Experts of a small language model.
Size: 8 layers, vocabulary 4096, 25.3M parameters.
Experts: 256 experts in each of 7 layers, 32 SwiGLU neurons an expert, 8 picks a token, a softmax router.
Training: a variant of Adam for the experts, 503M tokens, 4442 steps.
Below are experts of layer 5 (counted from 0) of a mixture-of-experts language model. Rows are named router (the router's row for the expert) and show model dimensions 64-127. Each number is 128 + 32 x the weight over its row's rms, rounded and kept within 0 to 255. Numbers have three digits each.
After each expert's rows: a language model's description of what the expert responds to; "mostly gets" lists some tokens that are sent to it at least half of the time. This comes from a sample of Wikipedia text that the model never trained on.

# expert 17
router:109113150134075172103095195097044092153136149118154128091118120170079071122137175139126099106174086101156091156169118147084120102143145159136079168069137115114128109146148229139107141085099113
Latinate word stems. Stems of learned words awaiting a suffix, such as liter-ature (especially in "Literature" headings), doc-ument, initi-ative, associ-ated, oper-ations.
mostly gets: "design", "initi", "doc", "ument", "politic", "liter"

# expert 20
router:101088156094124175119088158109096106174126145094151071106140091116109091132124176133155126070180116122123100149132119213116147118043152151187095155089113091145135121173123170141091199118088131
Word stems before suffixes. Word-starting stems, often after a comma or "and", that take -ted, -ated or -ive endings, such as respec(tively), spec(ializes), gradu(ating), comple(ted).
mostly gets: "comple", "spec", "buil", "Spec", "identi", "conduc"

# expert 9
router:095105172123124160105078152074126118187137185075155082086132106165092139117191148152143133103175092124187120177167120155157169094095174156149087141105116093157068121161153203154095156104093091
Short name pieces, digits. Short fragments ending in i inside foreign names (Ciel, Craiova, Fields), plus single digits in tables, dates and scores.
mostly gets: "i", "ei", "Si", "Fi", "Gi", "ovi"

# expert 29
router:113105151118123157062131177093112106168149146073131098085108113162124114083153164170148102065164066129188134170169120161156146060154174180122109155079152080150130091124173131143106141077113087
Short inner syllables. Short word-internal syllables like es, as, o, c, ers inside names and rarer words, such as d-ys-function, D-as-aradhi, G-on-zalez.
mostly gets: "as", "ers", "Mas", "es", "ended ", "o"

# expert 1
router:114100159127131167093091162105074118186121141137148118092111076159106065112129159152152134120205111182150140183155137144113156093091202154106097139151148132140092079136206158130135113102133143
el suffix and prefixes. Mid-word pieces like el in Personnel and welcome, plus represent, career and initi, often right before a heading or inflection.
mostly gets: "el", "represent", "present", "Represent", "career", "bel"

# expert 10
router:137096153137120168068135122102101116179094114116111129080159106157109143101208145205144113131165062117136148159175100143138117098123147184149112136057116086123095118153166177131123132059104109
Mid-word vowel pieces. Short inner fragments of longer words, mostly vowel-led, such as li in Muslim, i in deleterious, are in rare.
mostly gets: "ere", "fan", "chan", "can", "ame", "li"

# expert 7
router:121108188101112147122112188124103096150166135085136093100115102167101123114155126157175132125137065166170105170184094160120154104078162173120129145110151132168090079151165192120076154105125091
Word-final pieces. Final pieces completing a word and ending in a space, such as Aside, Should and Then, usually sentence-initial or right after one capital letter.
mostly gets: "Some ", "ank ", "ose ", "Although ", "side ", "body "

# expert 32
router:106090176123106190093078136088093112148148140059146083125132117149110071098110152136132130137161124123137130169157149141114179109110188172175084146081155092138091078145171116183130150113097122
Ends of proper names. Final pieces of multi-word proper names and places, such as River, County, University, City, Yugos-lav-ia, Orche-str-a.
mostly gets: "University", "River", "City", "Island", "Church", "country"

# expert 40
router:104098146093124143078087145115093124177173135124161118064098081175086089068137159145164073119165096126146107164174056177092151100116147153138087148077107108167106103151176177127081134116117090
Table and list separators. Pipes, colons, semicolons and commas in tables and episode lists, plus line-starting In, From, By and section heading marks.
mostly gets: "In ", "==== ", "From ", "By ", "=== ", "ween "

# expert 60
router:103089131095097150101092172111115091170171111079136108084109103184117124072158153150145089071150114175177133142154091160122137086091185148188136167100125120143113064164150168128111150082114110
Coordinating conjunctions. Conjunctions joining nouns or clauses, mainly and, also or, but, &, who, while, as in "China and Pakistan".
mostly gets: "and ", "& ", "but ", "who ", "/ ", "', "

# expert 4
router:129128173124096163097088161075108133137136128120128133108089074157130103104161139148176104108165054205125117182131092174123139093093134137163108150111159122175133111144138162123055120089105090
Function words before nouns. Articles, prepositions and quantifiers before a noun phrase, such as a, of, the, in, both, several; also on inside words like bonus.
mostly gets: "non", "both ", "several ", "various ", "become ", "three "

# expert 42
router:068086161101092161062086162064073051158137177143144071142109088123120093106162164149145076125132083155141092119135119164100198086115109196147055135064110111118099100149116143112096157133123101
Early word stems. Opening pieces of longer words right after the first letters, such as riv in Private, eng in Penguin, flu in Influence, produc, comm.
mostly gets: "riv", "inv", "experi", "Am", "influ", "driv"

# expert 55
router:135077137123109153092073160102098119137170120054163133106126092135106114081152168143143103137169100115190107132212102128093164112065153192162078128099170120213055101134186170109100131094121101
Capital letters. Single capital letters or capital pairs in acronyms and at the start of names, such as LTTE, VAR, THC and Kelley.
mostly gets: "W", "T", "TC", "C", "M", "AN"

# expert 52
router:125105132118075155066097156110121112177130134036156109073097123139067126118182204189114110084167089120144095146195090149103132087116133155183081135113160103156089115130136138136093123096098076
Name-start fragments. Capital or early pieces starting names or words after line breaks, such as M and ak in Makati and Makalu, m in Birmingham, Sup, Record.
mostly gets: "ak", "Record", "Jew", "Port", "Scot", "inn"

# expert 48
router:131100181128087167138119166097097087138160160082173120127084102110073086102164160181146071127204105130141071162155107137079196073125123155106118179095149098159087081164145188151146124111124112
Word-initial capitals and pieces. First letters or early pieces of proper nouns and months, such as O in Ocean, eb in Lebanon and Hebrew, Ar, Sept, Cam.
mostly gets: "Ar", "Sar", "eb", "exp", "è", "Arm"

# expert 5
router:112108127094091172106090140131111107139157141065135086110082121152110080112162182185106112092213071134149076142139118144119132132094201146137096132084105088132103087114147143134125156132115101
Mid-word c-syllable pieces. Word-internal pieces ending in c or k, mostly before -es, -tion, -ing, as in ag-enc-ies, fac-ilities, doc-ument, pre-dec-essor.
mostly gets: "fac", "enc", "chang", "doc", "sib", "Fac"

# expert 53
router:092120161131111148090122181123119061157149172110149088093098136160085104115148144203151116108133066155172088174145057140125174085091167180126097153080130107145098110164154152180118151119089069
Word-final suffix pieces. Final suffix pieces ending words, especially -ing, -ed, -al, -ation, often in hyphenated compounds like well-meaning, conservative-leaning, fire-damaged.
mostly gets: "elling ", "ness ", "uring ", "ning ", "ting ", "aking "

# expert 62
router:134124165155154168109105124109059082155144188106131124094131109208120121105143184146164111075145065187144116112150107208112144141103152142125129130102108131114058137122142178122110146102101121
Noun endings before "of". Final noun pieces and plural endings before "of", "and" or "in", such as ter-ms of, commun-ities, history, species, place.
mostly gets: "history ", "people ", "ology ", "ices ", "ples ", "name "

# expert 57
router:111146141118105168069098135087095086137191143110142099095147140196105110078155177150116079118176126159170071104150127158138181099125152170135067172096154113132113061182151168154087148061118079
st and suffix pieces. The piece st inside names (Prater-stadion, Costa, Clijsters), plus noun suffixes like ment, sion, ism, and b.
mostly gets: "st", "St", "sion", "ism", "Region", "ment"

# expert 43
router:136077128100067168124121188124084073155127135106119110090122113127114075114119152138141098145233047122171094151152083139125162103091176168142083147115132116177100089115157196145130130108128102
Inner word pieces. Syllables inside nouns and proper names, such as stor in storey, ail in sailor, ool in zoology, and nationality stems like Turk or Ital.
mostly gets: "The", "stor", "Phil", "Turk", "econom", "Del"

# expert 50
router:101090140113111163107067130126111106158165138118138111117083079186099100114150155146136092121128092153164141181134103176084127110110165148125086163124130069124095113142186173154078121106097127
Verbs after subjects. Verbs and prepositions right after a biographical subject, such as died, married, wrote, was, plus "including" and dashes or colons.
mostly gets: "including ", "wrote ", "included ", "married ", "Since ", "defeated "

# expert 44
router:122150118109100161065106183072108071179148163106158075129086103145069100102157189157158099100149109148121098185174098156136125106092134164144090132108090088158075082164142143132086131113125121
Clause boundaries and "which". The "ich" of which, sentence-ending periods, commas and conjunctions like because, when, where and that that start new clauses.
mostly gets: "ich", "wh", "where ", "how", "because ", "have "

# expert 54
router:135066174131100172112120177102114135117120142153139095119141139168121047058116166158124068108126041200169085125122089155142119081119168138111101115086138139157130122133156149161125156108137110
Apostrophes and mid-word pieces. Possessive apostrophes after names and inner word pieces like us in manuscripts, al in equivalent, plus possessive pronouns their and its.
mostly gets: "’", "home ", "'", "their ", "probl", "St "

# expert 58
router:086078170126130159098110147086103076155143161126148091143125107129112063061160135151137087157177116151179123153158110151117142105132145133122068173086121083171115067128116136153112111079132106
Word endings before punctuation. Final suffixes or whole nouns right before a comma, full stop or line break, such as ing in brooding, s, ed, town, London.
mostly gets: "ing", "ted", "town", "country", "ated", "London"

# expert 24
router:077103164093085155108117171109105107142172129109163092083115090135072086104117184135155101053126095120125122121145100171124160090098169194147109152114148088117135132169140171179102153124079104
Verbs and possessives in narration. Tokens in biographical and review narration: action verbs after a subject (gave, sent, ran, wrote), possessives his/her, and past -ed endings.
mostly gets: "his ", "Her ", "called ", "gave ", "video ", "stated "

# expert 33
router:104121162054105162095090173094067111141150164107177131067096142170060116091127167152133100101208076141138141154183110154120163047082127116133111190080125128126111129164168163133113131119079096
Numbers, dashes, ranges. Digits and en dashes in year ranges, scores and ages, plus m in list lines like Interactive map, Etymology.
mostly gets: "–", "cens", "fourth "

# expert 39
router:088095174054097205105069181043103072166163137098153113113167104161070072152145177168166122125151108134161121121169099171077140116084198198134080154109144123134105101134108158134135169107115137
Headings, dividers, word starts. Frequent type: table divider rows, section-heading text and punctuation, coordinate symbols, and first pieces of words opening lines like critic.
mostly gets: "household", "classification", "|---|---|---|---|---|---|", "MPC ", "Personal ", "JPL "

# expert 28
router:101095164116083150090103168095138097189156133118169114089117075158094118084181161142118116116161116135181122158149072176110169126066135150158106169105151080124097092156151137139088131096132086
Clause-linking comma and conjunctions. Commas ending a clause or phrase before more text, plus linking words like and, but, which, while, though.
mostly gets: "\", ", "), ", ",\" ", ", ", "while ", "and "

# expert 18
router:129083175099102148091117156119127076183109134084118128134114162150088146080132174148124134129143045146145106142169121172142156055125142174150116149066129078133122097155139174151098120086076106
Final pieces of names. Last word pieces completing proper names, places and rare words, such as Maine, Kochi, Suitland, patriarch, Latin.
mostly gets: "sion ", "ene ", "tin ", "lie ", "ester ", "ington "

# expert 35
router:112102144079117154124087137085083091181182159117163121122091139150090098096135149151156086119141068116114124150189118121069160116097170154110106170091151123165074082113174182161080143123138129
Headings and table markup. Wiki section markers ==, ===, heading words (See also, Episodes, dates), table pipes in election results, and sentence-initial On, At, By.
mostly gets: "=== ", "At ", "== ", "==== ", "On ", "Votes "

# expert 23
router:077113145104104159072097133106088103126178148124162093124137080162088085142151114155179067099153092184164106135128066155083178117113148157141107142161137090145091131170122147155129132104114101
Function words and verbs. Common whole words in narrative and sports text, such as had, was, only, either, played, plus quotation marks and infobox labels like Top, Home.
mostly gets: "killed ", "featured ", "having ", "how ", "had ", "those "

# expert 22
router:119109124136089175117104122092116098133141116064136119129139143175098111112132175176168104122183092170128119118179108129124180114102181138165083166114084102120076101158152145146127143139102053
Compass and New in names. Direction words and New starting place names, such as South American, North Carolina, New York; also scattered mid-word pieces.
mostly gets: "South ", "New ", "North ", "West ", "Western ", "East "

# expert 49
router:069150191095110161064077135084110100157180144083130085114091126142099093135120136151130060111164091156109119143161142138111155060109136187138105155129117120147092103140181142143104134132114120
and, pipes, punctuation. The word and, including and inside names like Standard and Aleksandrs, plus table pipes, colons, quotes and the final digits of years.
mostly gets: "and", "ship", "down", "tow", "Pet", "titled "

# expert 34
router:099100169112081149097110136089041089154111178130187113091139109152074092085143160122167090109146120164149142178130128133095157096103165161123058179101129100124102106148142148118123158098084113
Common nouns after articles. Nouns or their first pieces right after the, a, his, such as school, song, book, band, issue, town.
mostly gets: "school ", "song ", "book ", "local ", "campa", "village "

# expert 38
router:094101175124074167114112131082100126183131184131161080092105097131117113082157212178152057121143083165124117117169121145150166080063143157112125140127145102153113117157134153121136150125111087
Tables and number endings. Table header words and cells, and last digits of years and numbers before a space or pipe, such as Format, Class, 9, 1.
mostly gets: "exper", "Votes ", "For", "deg", "onze ", "for"

# expert 2
router:059064135139108166099082141093069100177182137128137096146103136121110107123157151189135130065181067108136114159167145175083195109109148159172081141110126075140117114152150147158111146084103076
Word-middle pieces before suffixes. Inner pieces of words that continue with -ed, -ent, -ence or -ing, such as resid(ent), indep(endent), Ag(es), Sci(ence), educ(ated).
mostly gets: "Ag", "resid", "Sci", "indep", "plac", "presid"

# expert 45
router:103076137137127160065101180087085138159141148094113103121082095146083132110153184156156086128184084146138169148132133151111134084106157167133080132078137132143119117124147161129100116147128102
Common word pieces. Short pieces like and in grandfather, al in palace, the, and digits or periods in numbers like 6.2, 125.
mostly gets: "and", "organ", "wh", "real", "least ", "ial"

# expert 13
router:112097149096137163115094177094096129172173124090187134074097100149091107098160133164170093116135129164161101152170085158126135115112185164126117145116132076141110103138155147137099157091098108
Function words, narrative. Pronouns, auxiliaries and connectives in narrative prose, such as to, who, had, could, didn't, and While or When opening a clause.
mostly gets: "who ", "could ", "did ", "previously ", "While ", "When "

# expert 21
router:109085144087100170090105188098113123148183157045129107064087121154129068095134150122117142099174103112142098116192098147138147109063154162145075126093135102174126094179160128143134153100103087
Non-English name letters. Accented and non-English letters and name pieces in foreign surnames, such as ä, ć, ø, and Sinclair.
mostly gets: "ä", "ć", "ā", "ø", "ö", "ü"